Experts of a small language model.
Training: a variant of Muon for the experts, 8544 steps.
Below are experts of layer 4 (counted from 0) of a mixture-of-experts language model. Rows are named router (the router's row for the expert), gate (a neuron's input weights, with its number), up (a neuron's input weights, with its number) and show model dimensions 0-191. Each number is 128 + 32 x the weight over its row's rms, rounded and kept within 0 to 255. Numbers have three digits each.
After each expert's rows: a language model's description of what the expert responds to. This comes from a sample of Wikipedia text that the model never trained on.

# expert 12
router:111042176088095071147110105114099115071101106095097133073156168130123203105101169158065173119134103144133154100110138133167124154200099102104091148167126117113169155145162162126166192102155095119060155116145147114143107144166076114116160147110113144156087191142077140095145141164126117118175206131150129118160084160105118104122114164117140197095171132060117159179054148145157156145143089141156132170117103161083113146116159149151085173148126098139102159137086151148182138063095155166127137173164119141145145107171177185133082128115087149135176107105136139093143102116096125102
gate0:150162126152191191139219128129098073127138143120155065137144173122117173140129105117095100195139172127104146089108157162038062140130148135050146161222093132157185158175184078099152129156145063129151161164156127119136132136159165105150119102110128121083137127109104108108067086108120115095089163152125156153123099106109091118109129126160113143118162122141077123114147152102117139193120124124103110183151148078139133168093163099187147165164091069107109147082083179098121105131067138106110149147125079157099119092156127111146091112128054139119087143095090162121145142143098117098
up0:143119106138201158101119127181132069101164130098183146096154127165066092139136107119090167070132104100116154066089127154147177121211214105147122156163128168150176130095154079130070083170125135140131176128148120109060135124133177152156126135093132110110111119144127103096119133050107106127139137153095177187169118140103084131163127061091154124072159082120140113131140100094127138121107104141156078114090110139159069163118142082113091125148096054086128146119162162103096100171139128139111148153110105140080122117121113098069164119136065149111159146138157137104128228146104184133
Prepositions for, to, in, against, until after nouns like seat, nominated, runner-up, medal, often in award or election contexts.

# expert 15
router:109119146097080068164092099109156166106093093138096069126150154116117130155091172136152169074205117144137161126089102162167138153089185116062094180166137078116142145141123121150138160127117117167101157055146115055111172158128126145100205121109095104127076137158098140109124121124085127148147175148121131135178086165085117163134129158089197103083152131128137121205082115092164097092159126105173092179116095136129128150099218138118099143080139123121115116144106136147144074126098150120219106142089140079145107134155210104151115105098069140144137112105147143123139064150137118147
gate2:142130150161099091162096133075146085069075168173127082126105116083101113131152169126126188133154101101134153174069099164198176088135185151144110155084117077127117130158118162111093099095124081074147125106137054072167131131099162183147140113113107129129125111133171181134126099101075101119072155155114096159092142126188096098103110094148134130135091096136072152128134156087147083142164131135037075159145173091150157162160135129180170126136102140116117172119146121101141116156180150086127151071190116062110090128148142122143161157137124137170121088108157101170117129102190069159
up2:135128114094079191133155072166102168097163106147119079152140162161121134095173093129198201140139113171154168099078128078155121114112130224126174149164137095150093112122129176102119150132166092139132069125121122151126142120078120127136127114083146122110157085143130104128138128113138119149139116101053129115093100110159139152133176169111111051159126074150160086139141060131098137142105151135096138160123125145137104130186119146107137120095090071130143087135118130088175127130138099155146089124114180109203135125213156104121145097121059138148087093064100073090108055046150146091
Single consonant pieces c, b, g, m, cc, gu, mba in the middle of foreign or rare words and digits inside years, as in Aztec, injunction, Digambara.

# expert 49
router:126137119063157096130119081133122177106151098127140123071090121119076103144059099158096151133130114162151150088131082157131157158128119119117153200180145094157170125120172154090079135078129126165056165112140134117123124178180094114121167110157082105166151148197105132130138127138121094122110187093087174126123121162107070149100139098081132119072124131095131100167152165148181147090152132173145156136146108152094097207076149193115057165070098108147111140113089136093145109141087119119205138134111124132170128135141198165179122058042134154117117105105156115121137093135140176142
gate1:142135164124153111137175124155159139189128127168161142136090121125090163076131127188158129171125087182127144139134123104167127109094126134106167167134128141144084124125121125092159123122126145132112129137155166118073143137144140177147154159150081155182082179111142146150184137087155129165085149100115091181074151077136085150112113050134079122122129153141071144140141119118156196119161128108102094154099137119039156122103158166162124182099141063171118095160143078124171047149078111074095111083093099084090111202156112097212090097088112214147142143150156144105111099135130119153
up1:113196105127078131111134144198121127138114128190080129098097110118107112131194152148174124135151149135158113210089126133155142104111102163138149122183120081119087141190130142172142149161204154095132094044134138152138107167152124094119103163127097151185099158118130141082114152089094146146161095093188103127125147184230121148117132099125116154122159075161112150107102126215150116127114099153069169133089093156147125191184066122056143154133114118141171091106056129093122144081108157148146108117152132119115158087132145124124060152155151086160150145133110173129115149131122114176
Inner syllables of uncommon words, often scientific or species names, such as Need-le, asy-mp-tomatic, mitochond-ria, ery-th-rogaster.

# expert 53
router:055098168063114079159146156126151190087098101077118126146114120094083140144134129137152186135166129130110149121138102171130127181114164087122092171153173069103091152115118173149177186122134104134081171077161148050122145157154158120119200081081093121146133163163035142132156099145089115104179121160173142155138065145088099178181143169111166131075134107076096149166124125128136152072152112144122112136121090123099121108102156095140091153109129141152127158189124132139111087145075120168147153139140109099160127134137139117103125130054122173105200104115126148089187088156127159089
gate0:080149161117102093204131181146109123121119097094166162134144115153144137204090159134126163089132122166065138082139102119102144197153082080123090157105129129200100130120173127099112157079217186163100146108110101139119103125137094082100177109085149150136161123125146117128149148224106082074109116127158097166070117110130143141128139124186100160138160143153084148157134093106105103116096141088130124153139123127090132140056124137175170121112107130155081114190169117115122080143152140164132127145141127071139145181106120101083136154117107216105206150110125121124079153178118119065
up0:174156109138164140124117157127095091151144121131107107083136105181151149091105142098035122123083141123088083171174160154147114148173173104101148154142067151068092140186151176161124139150139131110129138107127118112172126044147107077107127126093176178163118088093169101148082131133132132103117058093134064079120152133209132146137186114064112143164114132114175116177062139151147165166089164121122164143132114100156171164114120198155137131124168068102111132067138096143128149101130163102136096091137094156092174143104178118122105173160150165120127125132088096135115175135125158209
Quantity and extent nouns and adjectives after an article, such as number, majority, entire, own, plus the piece "ine" in pine.

# expert 44
router:112093186130140109147126134106122126119117111111137100032139135088124169112103157139130129102186130178138139090138099169137126075139141099089110174218106101149143190161109139134120186065144102135119161104184156134149166158180133163141144111101096131120129141164096148116147107106099114099148145114149116114172079161101084114128165153088148140081095137068055117161121193165144184111138094103181087180135122185087149151096179135161088159145056092163100151136119164118141110088131155118168156139132096115123145105171157163154088076104065146137161058070126142181174112159163173118
gate0:148078172145049125120068153129146183070089160145191154112118154067121057153124134119153097126119165182137116129127098175096099173162133172195116115156110103142159142146089119132163160119140064112134148102061169104148083143174110088157142076120185111130096132111073131164094135187212135120144088127161135182104120154122133108191122151137159116113132118127104101158168155145114135092178097134108094146121120123131169127097101112096148161165153150137157091130156110122179092147136105133113100082063158157093187084111161116117159085145095126127184058176117190143175146169126124107
up0:108069152133136105097140073134181106083132088134165110162111115084169082120093136136176154101082140158117110106183134145184134124126037130163073151153174112177089140130072138141124176141158134154144122187125174084090082105093089182102119132155108055135099093125147104150071077174094119145065141170151142211084144092148136114127149163176180112163164084166106159175128166154136091097140163093147206138087129150168100118113100149150162133155121110079132135169209101133140163153155116155115127108131148149134105124124056143135160107119089117096117109134155134115101148150162078116
The preposition in, occasionally on, out, off or up, following verbs or nouns in prose, such as proposed in California, in recognition.

# expert 56
router:089088228105103123121136144088128168100134101108124121078097120132120150168126101181137144079167121180126144152118092142124157148129137106105100167145183116111111153168152159131122162128130073183113192105125170146125158170185100082161144129126105110137090149127068122104146137080146132147117128107134139172150117169072089143144166098114108159106143140065094143165106222141171125111136090133145096159114103122056065133116153130195134153100084130110075107184120091120159137101047105116154104164151118185140105160150154142115106099107134152203169115133157130179175096160107226143
gate1:095135114190102201115119150100067124122236178170100106124110162113127101160086108166123130176136164159118140161107103111119125083147096209126144089151123085091083172134128109108178153151128137097082170129135118106094135128172124073087144145121091138067148120100130141080190081052184119211099148110107167145144147140116105106125113165094123137143142154180118127133162111110095088132149123140112092172077123126116117188062135190126084125123135140164116122157083142108137084148151147125155110146198112166070134125153109138056072112105129143151132111186108152157127135068135136082
up1:180094076180141119189137147123175079142111051125190153145114116114189165128060113119155193109126091152187167106103166128130183107152134184076102115052093099152118138151171110201116079121128150121177119162120090170170098069131128080135117205150070148088140157121166178145141128124120115138131138134160137113201169154151153151116138128078139125138107152114140066157137135125136119125179136142123052143146163143147080111086144134149122135142134170156154107168099189142096128123129174132145145129146110138124140119100080138083118134113080124120124165053150119182105173185133088102
Quantifiers like some, many and much, plus o-fragments in names and short syllables after C, such as Cuoco, Duo.

# expert 39
router:097099189092088135141144132103141188083074120086088123117092118091097174145130157141118151116157089132099201135162108170132153190181171121077112180163161096151124154144143131107153176070106087101097144118186126076116161166174144156148154112124114111150107166206084101136143070132106120151174120155135115128147088167069047201178121131081146108091118142047127115157066168155114122112174131172171130134113106183131120148078156164125110121133109117131134140156086132163119131127072079141160180124133063086144116134155138126156124095106117156154163081083166130156145125169112157116
gate2:130075149161136183155096145131143139127087090146130152165106143152126155143165097142221121128150136123150155169157086195144141129227091184149197113166093123193061163102124097105137093110092147076127175163083114046113163161086107121116151141154130135150175124191151103140139163096128130188147098093098069080110067103102154192145131128148142106158130087108162048083125091168129120202132141159159151146105111165114137177139100142095129115128132144191127105138063117139142189155108138185122112125152118096139119133163107113141107118150071149095147113157164113109144131135119119153
up2:124119110134158214147087160084179113081141107094150107172097188125151114115130174087134159146109165137131100107104179093140087103071162110117129149143062095156179112138163155112131184130100163138164037114159119107065136127151103137153076069149117131114141106062153142107120143128159139137088135109151131168092141127162116098156121172119076128085197156168105059105106120106183155127104117140107098145122120165160090119085147118147209130154086105141068134055124110069143182077168151113115089146139190156120142163142138074126092126102112086169104161089082113151122146157147092128
Frequent adjectives, adverbs and determiners after the, a or was, such as first, earliest, same, only, very, not.

# expert 37
router:112114169068084100154099166132113174135132140101125098095118164107112117160089136138122130135167052164111125122113066170117138141178125114126126132180123112124156158171180117110148203143078100192093148067136156103126135143167118104091127114153107070119167120194051121111167112140114088140146197165137190145154132168107057156166144122107154129108132131092129126149118109104166107091143145141157135166133127179051112104113146102104090154097108111130144141117131113112121105133068125160193189132141071146105109146090145132148132110064162151159210072151159162133178093169156218145
gate1:168177170120118079168103159149143165152209125118125095070140125166095116101095115146146159143084141163140135086142128078112121149154159137056124139136099144100184090146159101138152182139151061110119099120071133156127155095153130144132171136124164142156187155158062105166149170147089077073067115133139151085130104148135133121120152172072111127110071149104155114167139169092108158154163125079122118183056175158077124049136168107130107130140134124155123110098126126082098148136165079132135131165112046108106170079066180138132124119139188144139159120123126136100200086128173145166
up1:187124144117118093134089119123131130187158114125152141154141159117109133124107151138145140135133172099114111108145162155164110086144128064099157100095157154097137151109104129127140160170146138057108185156155131125164079099138130136123127057107116119139129150171150146149202099145118179124095106119156193092142096197138140057119158135101093143108110159089131101173088107082153205153123129061058071131130104132170123081135179143113087102134115122150161168138095173125114121158132140064099149114181148188045092053150119134167070114129105161121076138185080108062120077125172126151
Short word pieces in the middle or at the end of a word, such as as-y-lum, even-ing, being-s, plus the digits in decimals.

# expert 18
router:105068128054126146157084083125145181124090111142088082108111143124147155096109137160128154103164144173132170110151123170163095105122105148104103152155159141121084147131156189127145185125180108144120139065178142134081168126131124142103183096143109115147127159160070164131130101068101118120116183139100158149117112143128115171173196133102165091080088122121152113128115159183133142085156102089129117163113075251148104115104180121169138148140069131129100149117133137135130121158113115151189143140100119109182111100180207125191076099069090127145152056138140115114161084147172155105
gate1:144138104139110150100118136136119092146112095137146067125128102139128080153165128141139102127137107103124184145129093134132139109131107166138143139148164166115181126207173114081177153143112108156082189113096148107116167111134154078120117117213110121058166107143123128146094157049113082102052104101162114104147114125101152126145180123127163119084093191095147089159106131166136098082167175165111171092139093136117081079141089126096144176157093068086105151115195094134130106142083097093104134129139122150121113094185146145198045109203133126155156113116062118130200135141075138164
up1:093171168107155148154108150115073139137174112134089114124094163132159110142179135171112135142157204131138148179153141165075125082146100108146161096159094093173095139118102119115172137179116134131079141108093163120176138156171132107131149120108104137103113084127155146177153058130188142166187086119138215069123130131111151153137078123133113157171137124163106117120106138172109188128076121132152185110129164201098185158105097187164088099115147132153099169085097149111135076171095139163061089108148135174131131096112203114097129201106158136118097158133121135093206127158106146094
Single-letter pieces, mostly t, plus i, u and diacritic letters ș, ț, in foreign names and phonetic transcriptions, e.g. Benoît, Maastricht.

# expert 40
router:104090122055096150124145113106104148131087097127096109100130125087119198120058124122108137138134131126111167142111089159138100162188151110124096204169147113073144157187182157096078151104173056136090139093148149132085140136139094112100146147138131110160136155182127129088131153107073064101154170134179154111185091166125105114164153113088123142138157126049121145144076128141134174154174105119128105166117088151103122122084134172166092140082120047116117135188057092128162122105117149184139151117148074151176124154161167150142058136089094148170181084070159148126152115133139133141
gate2:118105096114116122158142149134102123120185075121176146145162126141152134120183156177107115119110130106131075139085129165150144139140145069078105077168121139134133104176178161151130076108151164112147111196138109124125154174104099134057127131145141143157131035127133089167172131068140110108143076099131120166090106092116158196072135096131155167137119209176174155074097172126091194157103128194075141153140096138117117108135114148131135102048153153133093177136110118115114139161100121114085108179167117118135180182180205179174146103129177110145137127132109130109072144110174106119
up2:129147165077123135121165107131098173128077100151171117130125064099139110164151178089122061149073131106099151186125053070121130114139161089141152095109126161177115135090158158085139122187106097159109154116067140168130069088092162148149083118173105177115130174103136149088163095153127099151170162173185179125124105132106088089158134075121115155153164132184132114117119110060147111102128166161208140117141084106114148136101172145123031147074151151145113167157160096156147138130149120109107182179109129177138083089152078088118168132186090110120120153155147119143152165109151117139
Finite verbs and auxiliaries right after a subject or to in biographies and sports text, such as was, had, won, became, finished.

# expert 52
router:083092151072099138169143084064126139106070079107116082122128113068139171101117115112167130069148150187094174115111121240124148110124102089115107143151118087130106161149175157090157139110135082142148168126137142145123139179144141160142104087112139115122129140205100114129144109086132131070119183149085199143159116166147141188103103148079117124119149129112068087141104135144138127099135119085143086157104113193065145173086209130138094134097022105139105156145121100152129110126105100160128125154141136088148122148131166107182105056113066173155153098129133132104121084118136128090
gate1:135166149128111175182143097148156176111091108151104090124121143139162115115179096169108145109101150135098168113129131148130065116134102142093060154195153200169152126152117174157140126170095161082093162098147170144177150157107123088113120093049097140102168084161118074158076086118120118141127124096154205117151141114159131182105102079057143090131114160117139131156109087170136080106147119116123097104113178121127141178087085102143062120139072083146131157073119125090116126074207129168141128128135110128148167151146097060098107147131110132103142162153122114079118073096113214100
up1:165150151138105120087221156082048143163112144132124092108122156156168128080130105115136177102135124142191199109145103114105125125146122119107109159096071143097126151159097132108130056082124162143179151181133152166107105133125107121178143097142177137107116186178138170117116146120101164107180150193109118168098151141122156134176126164149161066148149111137185193073091150096099194137157122087165107132118101132086124126111133079120080135116130107159220078106113115134151120128071093090112059114157151137157132171082157178084112142140110126140101172125094126146126187133124124059
Word pieces like us, ius, atus inside Latinate or proper words, such as Ven-us, Ill-us-tration, Len-in-ism, plus suffixes -ify, -ification.

# expert 47
router:086118132089112116144093134122133161099056138136114081113128181135157178141078122177127153112140096165123150085160114142150148144143127138107123149143148108164123184145137144118116149072130088199071173084180153069099148192138120136096141113073136074075136162134082117104121094087029113140159151134143169143151108157153087123118143121089151128100124163118098138134129155168174112154137087135166116191122044202082073140135171150131090105070106090137074129136101150138112094122151133125192124168097097125111120109186188133149118083116091116143122155097148104104147037126107192147
gate2:121094140099163160116119215058131124146102135139067148134194134084103161169064158105202098145132142114114075109101080155122174150167163155109130136092133078173146132132124165108156124139088136144099145101127153124069134132165155109121162121119220133085142117089119107171149153185132097121149143101164108098113090163150139101128107140131188108141128134068127143153136080100141135169168081166140109119148050108153136131101119182140148125182131128064165186128171190180148067127138178141148146146128165087055103145123102072120095185135181077141140107092154100125116100101114103141
up2:096058112123100084066132116113138145146191104130187125045181178085130105229105120125088118178070157149138125107145123127102142141097144152110134134143111170099155129094094125152088105102168102139084124115112095144172147097115092089137182107129064140158080132076196142071135098137151116167126120099124068112099159154157108161127094129137177116075108132105088120132129203167149115135112084119118113089100079101155151149118172120085129107131117213142090086131131150080132144128143112152059102080136109144165140118106143208100144137151153150117074093126102085125158091165129180155
Word-final k or t and standalone spaces, as in boardwalk, catwalk, Next, Bryant, plus spaces inside tables and lists.

# expert 54
router:093093120077133099131094125089116139066074104137093073088137137105082190169107138118089175119177140146143118082132096145123173164175149116126117152161174104160148160165122152128079160116122132191091183063151139128108129137159090083167180115121090096084119148179079177118177090098073125111120128120112153157135080195152077116169146145092148121079162144070088115143132180100164115104169127123195103158102069160114118207130123153149091119118116070125068134133119144166156114168111175124131137122137146168163127129135143186140126055120136161169148113110147115116172072171145143088
gate1:113158110038146099125079090116063176122100097125112142110160151112112167090138151136102159210108135090141137129154109103149110144093115122111058152120113173136125133141134153153089128182139154106150202067074127108104119120068171067145117095154107150126110108149090137130103101035159093128199118066115118121116100188175106103135131115119150182129165063144105149202145168147164119112060114129114092086110148063093127126184074116107154132137116140115121069132151100067136130165144147109136136105144074110081156140172139148162113095087143145128147091135158149064121141151169131175
up1:178117134149134139134135166148186099119173134142151177113132132099116186177146141163088086083154103163107161157089131097096191145120105133081098067142112063133107089100073145134169116125129139088068119120114116129138137144166140099177182174108040047151216097137155139138129064051169182118157141136121121165128063145073110120194140121142132114140115072134135086174134128157093134147149144109115153048108095087109167109095163185139130104161153114141105137143150129136116116158147140135079140147147128159136076083130110145108120096174153127150103168154078146123170057162136151115
Pipe and hyphen tokens starting table rows or list lines after a line break, plus headers like Coordinates, Synonyms.

# expert 31
router:083075140094144115168132156136054119125095154099102109113080132102109221130074140133117160132194116108106172128048104188149117148155177093103093161161128085096112187173140118090122170115130107152137159077201169120129129132181100107119134135111117101147144124176071153122131125066092129130086200147102149195160085168110089143147133134093168123070180148078096138129090151156154143135194115154138138129117104128085114169101133135197067117121126109105095109178061147154140116108106162160160145132163078135152158160173123128150134096092111141140183108107162127096188104125113126128
gate1:156133124160073155147073140114134087078119092105117081111103142178192174107130093130105140131087155170161117102148121146152118171153154147209048198180120117229094126160135108108160173118137106071191143076088129106156087084158129175151132131148099121197099136107170183120150128152123107187128160160117156170110139093126173112100090134180158130145178098146139134107165082130134150139149083151143147088052127113148122126137126158125132082147150105086136125104069120168094138146102132090176135119184112115132106094174055101088141052146102131106101149115095112133106145110125140103
up1:106124061085162140104092181131117084132136108112103153195102153131159158079148191187092145139112074108153122095074115141132119142113111144088098072126180153112113092118125090128101122105120085132133145093135164097144198157123048106081155097174108136112181098114139137171145128096125102113094117159141188120066186129086120119125081156142138142134098094081077081102164047121184131131064100153097146149099136119109148126079163162115130160148099152122136160143125088163144098177113168061138075075150146173069100131112110111125103091113069082097079146118114151099085180118134113157
Prepositions after verbs in plot and career narratives, mainly "with" (left with, go out with), also at, to, into, joined, after.

# expert 6
router:129065143090111115160175167118150109114095115089108076071094140095166170104069167188099157148161141145139174161137121156161151131181111115101072163118151099126146147152174180095145159066118099177101181131199107093128152149166111122125132109131139133132121129150072139117150162129128112112130137130084143147102099148125113116171150168105149105123084139078134127159113166133227192086139062193145142137116114178031089143136166122161107173113109058121121167152122127129177137117060159135191115155104113101155123147151178123153150100093126151155130069137153120119183076113183135125
gate0:110090064119138176137140163140119107181052102096095168091119152056125141139116119181114154142159150160076113174128133136134090146192105170102054084118157155134110106132111141133189091125170109182118150058193107106079127134144131099171172153117112168140133201123132124132135106100101072088138058109129099167142153099180096087149103144134118091168160135094126179199176120148166116126141093135125161146081110089098096129161117155149157142144075098146149149125080131120200136115153119087097139100114112125105088112106102121160095136178112184079143088096081112093141121106083164065
up0:139148059147155132107144178150082129145169072110074143085155139169134134147162186154115143123111090121158152133125127110141118122135109122099105119084176084113135107127129126169161206154169132148137014159132069130101161094193136138207172149127122135102123146086062141137079070080100108114115081124143108129120170146124123085116131094156095102122121111129123082125153061058170116063081107164128129130108153145149116185193205109104126128104099108156144122155137101127176080081136122094087146102076149168066143119128132100096149139148180166108158113072120112101157099104132084146
Opening pieces of capitalized words and titles such as Co, Be, Ha, Sa, plus up in Support and Super.

# expert 29
router:092092195120128128175105143133101168120118092103124108100128182086152159130092146205125130117148133173107125116135106196136107116151140087077101153193137138100119138175145150123146163078112096161077172111141121092159116131154132134108124043151120081109145128135084136125149100097139178087155176105169171157156140161134063180145118180070116104109125178099090142169064122135149110101123098144149086111112098141110142186151185116131063126098068123117102136191128125089176126129056116153194117136128091167157163186125161141129122082049124152117218116124128137129155104114143178138
gate1:099141114180099129091102182085070139109190096069119108159097112147118163172153129119132113118098125112165186157105157126076082147144172124131147172119179108180188135129134119143159129114131123113103100160150139117145112154119131197062086124149099179079072132092159096169059127151156164121118173086166152116168099139083107132083162156109103130173125109169106156164154145127126155140216114150131158111108100175080181187113176131129100110124160112097143113129116168126150165081193161104083059106113123133156086132103123121114093144165087160158206149135142102159157108119046155100
up1:132061140106116129112070172060155137205088141142121134145128143132150109084170114125147122123120134117174122171102122100098102133140133094104132163128158112142119157152093074125156183096112115138129130090128088082195147164176142156031083078146085156110142044097128177115107134159057212105114118085062129112149124153130113173120101137150150095104104098141167084156146111102198182154131146126106109086139152095169067078171173085131121123113161169134100100118151136133104149102178145166120155128062143133106058145128143092120103099091111176136137085108101113133197134120127105166
Early pieces inside split words in prose, especially "a" in exaggerated, also ca-valry, com-mitment, and some digits and quotes.

# expert 50
router:137112137090156099133101114136106160115117064084096100090134137104106142133121125150136165088172090119091133075147070167134135119136104061079081160184144112164111131132164132106093164139102064156074179115145144093074158173135141163165149084121074084146111152165090140129152117142112109085125207116169156127163101169127127116132155146110187104104086124110128146162088171139181142125186103126192141103147071142088134174101180101147086142084106103134104127168133164124117104064055140114151155211138105133189142184153190130170162139072146159139143111119154163115181094134145176141
gate1:110058161143096101092127086111150138161088090060115099151112127140133114095164058066126142116120032175144120169078121138178162131076188144129068155153112130141097100122201135139150181143110125129072128130122096122166143125121124157154096150125122082168083143104125117101141082158124101131138118097179159072128174121096132152039108118142137116127109100112115111110125096125188103180131130148078152105135151096086139117131240099115170139119163210134140192114104135128132120154147128143150116072117117103187130067134140140133134147088097134100121098077137134113121097034128109103
up1:104143191161142132127158091128197116172138088092210080139142081158168114103164112124194105119139142132091100148093141191131123099118123144079115157090144107126092097100175154143123124096143103109129169157129107182113153177156148103070141136068082132085112081110138124141045156136141120131131131125123126235122090098071070104112136141162054191113166159137131154128152155100145161108138167108130161141151155129121190133095123157193085088155144084065115148169206148134152138097115129100151183160111113143106102106144104140153130097155146183138072096139094111079097119121119150096
Word-final a in names and taxonomic terms, such as Althea, Eukaryota, Tacoma, circa, plus country-name words like States, Kingdom, Zealand.

# expert 2
router:122146136083039112091106142084142166103092144064117068075109100094122146163122143154143119126123110154108140116171087140155130123159109128118092169181142086150099156134094142116075196094125125156103131098163163129098123137200064136075102059121105110118115173188121163136115110106127101108141196197164164137118086183156088145151141122111147120118171137060114133131080166133124168115190121129148133186093138145122109143101130151161071155080117128126101141143091119159130115059098151165146126186143086112159145140099186152159084121150083135197146098079129100171203095140111164110
gate0:129164136141007218103096173151175201093114141136170105129109073132107173122166140141114144138112134106143109120084092161124134124134088117096113149156136096149087177093129108136066142097139123164133127142140152132115088182156128173162151104094169129117103157139092123105148113080143138115145106181142167127157074124120117153081117081151049096182112165191112065119112091115127120099216076123134100174080152119112160105160148149139118124117152092120134150088163124132123117126125133128128071211154148130172127166139116217104115125139087107129159123144169149160142213099145147164
up0:120114090105118135137136105175081166060148185173124206118165139175174115131096217177116147109136130152104162187155148115117127157140155109133078131132091168108168100105132092125159147152191167161142167157159121088149185115136134169163130109118106080110157074069103151141146193102147191160139128046117078176152184100123103111076130158123140117088203131130104166115115136140239121145131088123121112114121090119115146138117118082120157081123135124176118131157106175087112155111095141108126134075091137114083125110077154175100112101066109114104107148155137114125101125098115069143
Complementizers and relative or subject words opening a clause, chiefly that after reporting verbs or nouns like evidence, reported that, which, who, he.

# expert 41
router:052128156100110049107092125104103132103136080129085129075162151116108160153058143158144152121136112204076128082145087197107153123117134132124101152181127091101145122124124135135126151086137103183108124078142154094104112105160078100119180099145093122086134136138105140080143137098117139149121131110168133184132093179134077169153145137147201180108192165098111109170084162144121127098095129096132125198133082138125140117066176170151129141123119111088096169162091122147129073166077152145182126156097110143153080120108125161177021107127108101177130124103142102117120059143098149088
gate4:084127154106097115128141128106129166139133104144129158118167138169159055086145099124112092109138117145119114118123152089114109182103175178128085131128100111109161051138158106132133150140161103157067149101158073128137067145112150150132153182092161096109099070150187086052155158109095164163117110100186128090077149143167111161132138130157113149152146128170092115162118164211145112161153163117145130154156120127094163220124158062167189084125127168139107147164064069085164135154165132104186066100093097128125150177121094145125128119126079132086101080100140108124061144093144108159
up4:153035108134111138156171169090158157071213178177124157129133140080141116160101144049125108122118124133116096124069127088137098156188110152137107140155162149096112088103131143123122122113114100020126084105153113138162108099117124136137103083229147146132131079097158214183139136098138125161141105123092099109116156106132216142107114102156112134189102069113157145093170126127149125129124104151113123100140140112138115152147130158144125122093108114096119182038136170117144137116072114124093132135095171099117092074184103120101102155101145132158134111174176089121175146108116142071
Inner or final pieces of foreign names and longer words, such as -per, -er, -ur, -my, often after Pa or pa.

# expert 13
router:063106189084092146165105168108150166114086112110066092133056119100114155154129130161110153134132114164086163137161089154134173129169158154072107165164130070152118144166097153101154162072100097105115150099158117099121174185154071128128088138145110117097117144206093152132143086115127114144161160113095122165084119186107088149182110118123116134096156198107083130143121168189168138096171142140205106170129137199110133129055120142091106135091105100138107146127111146112133121073085156153158123126124090155174085155111209151136107073096110146155151071129152097174162108158119158137
gate2:118095130136130132117110178186129194111113044112125092143185126151110118110203109153122103148140097158166127130171121115125145087102106092138136109157142145117107166155114078148136141159134186067099168081127075101105118120119119161098146129145133163145103141144139139178123115186132119192145126144095130084114141142130113123204145180182067120115129108125139068084142124132150087110116159182109185149090091221108155166121112119125161144153177103134175209140126158072156155155143159119057084131131156098148099184152213204106147132139098108085198131103150130144140097125118170121
up2:140096126148134099182156132150147115117173181092105115148094171103138094116141114126144176144083142163126137145125075139134164102113085162115127156064127134120087130079168131132156105129187098131132048100138095098139165170123073111066108131153094148115109167146169111115109059095142136148154143156145106132125137046111105145138074116114114143131196074139069068114194104057107112123148097118140074060151129149138155097129090086077096130150178167162094175148112099073114164093090088133165148156072079109141126157165137149103103115087133185129160125129142169148107098198155136204
Quantifier and comparison words before a noun, such as other, more, some, several, many, two, such, most.

# expert 55
router:092111172061082096131123185090153129128108083110153128079127078060146155159086243126163185108125157171098148103144098175118135123107180174088079148168098115172136142164108127133156180117104131181079146119147168107086200118161120136164163107113150087087152118160117132073155152110129103156124159116137132127145100168116084133118131123128199131090119114111078108175094147106190143140109126135181120191143110130079117124112187148139125162097160125141064170099127088144113107130103134109185101172128104138171110110141132153201053057121091126154127152115174149102128104119124142132
gate4:074141119120153141135086140140160146131065117136135116154097127040159150117141189182122095166108117071156202115037128150091164154077139131141140183145147102167159116130058149169131144110148195172193098099120155108108100157129113124137173142113160162103160136186085142112071152140139093162157142114154115168088160135156128150142132124178067211111121151158162162128156130133099055121100118086158128090161150150090137169116133140131135138136129137128128186179162148151129166142089137129152122088091097060182131133086096128154159092149127162113153161118174102105127124126170189200
up4:099091084164155179154125125099137144152068122125141133214122060087090139101127135165126142077202122092218112155143150115208143151108116113133110166121149104147145106137132066109154123136151163109068130089146060098101147108092182159134123149084133129119145144175107099128190119149112170123133121134109164120137042075120167188116130166133103039182140173126147153120105098127175092086183102050118109154092117107128088145113127160140137143089119154141122143132153182098111079148133064136148144152119155059116103087180107151160145120113123123111088141121118095148099104182146100131
Digits in geographic coordinates after degree and minute marks, plus word pieces like ster in pilasters and mon in Pseudomonadota.

# expert 62
router:106094175125079112113108153077113161042123122100125065092099164100116128171081164173127143103144131152096163142133083176133154164173138092093122152138140130143113180140136202136091182064119113154099139102177128072159142151199125136152091082107082113099136142136125105069171095043084118155164162127136159133142128167131085148137145154051179108056154132122107123172121145100186133125175102153142116167122092165064133150123175145099068166108087130115098137139126131139149133087099149158186171116171107125166120165112173112156132092093111177132175141092170108089155113113125158128
gate0:145184174108144116129088145145122072194160109121067130158105111130196135085145157114161117110146144124110106130124127181148112099132159115089095116170117169145057175110129115139064118056112143107134196192131157112084120199171154101119097148118119149171115120126194122154118127092095137139094092189139119121177174145081039158153110117162093154133073139143131133116167143152123125168116164148144177110185136138132104140132172083141110197140089172119120180063112122131143106117109130117130122075134139061096140141162110125148125071155142184196149164072111137084168099109101081101
up0:165107163131118132134111136198133236096120123129082169129166107124095158103166127192132157111100108094111108134115149081146141081111101208114177157099149102154121154129117176156116108089122169109148109011092108151221094129096138137076160159167181154073098102147070136113120152136104149152109144156088134088147050105137078112129166151102144146134127107124115086136121175164140113139160120134091124151165124125111169114105048088163080130107126103092163166134108162081114165161089152134153166119143082120140129129191120125114185154142166143183113120136159153126140161145178137169
Leading or middle digits of numbers in ranges, scores, tables and measurements, such as 760–62, 91–85, 60 hp, plus spelled numbers like ten.

# expert 25
router:108076183123085124103135102082123127122104077104085119108156158118082112111066139166060119104145124109126201156139074144121175150162128085090138147130114102143112150124155157129119124096116092147109136124142151099100162120146083189130128132108076123130142105176113146122162091102106133058105123173158118162129094184135114143191111126135183120081128097081123138187126153123160134120144066138135117133152104154062102197136157132160074179139098125166086168138101096112127055152119182150114151140140058145150086164180130120220072084143087101126199085118133097104108108165128208117
gate2:137097189114099167124134165084130169084096098099120118165137131170132090140126112222096139114090124124169146035138069123117166098175106136149097128131127080136098089098106127187157116077211127154132120153167096130153078096149144199105148123127165145101091111165058176152090111098129147133140155141161129170071098084065126094157153086187126099127106134109123121146168128134096114162140168142173120125107154156094118096190153151068120138093135108193179115114105125125097126141135173180151166116115090104149137096116119078165187131158109136072191155084135092150125154073111150127
up2:099132156132157166077148083134158122130057094089139194135061105128094180156171117126156169140129144145193131137149121131111093058085118130133171157105095176174099150172127117116132153144139108108124106134140175143111073125107087149133135185129106123112133152114216176154084109140139110154149159136155162143144121167168044167140085139175165171160157170129121110067155192153092125120142208162108115147134113156094109169117142165088124145119158123089158113182065122206131195135159150144108144105141085137108152085106120104136098106107147138171136161129050082068104116119096119108
Digits in infobox fields and review tables, like release dates and scores, plus field names such as Genre, Label, Candidate, Elevation.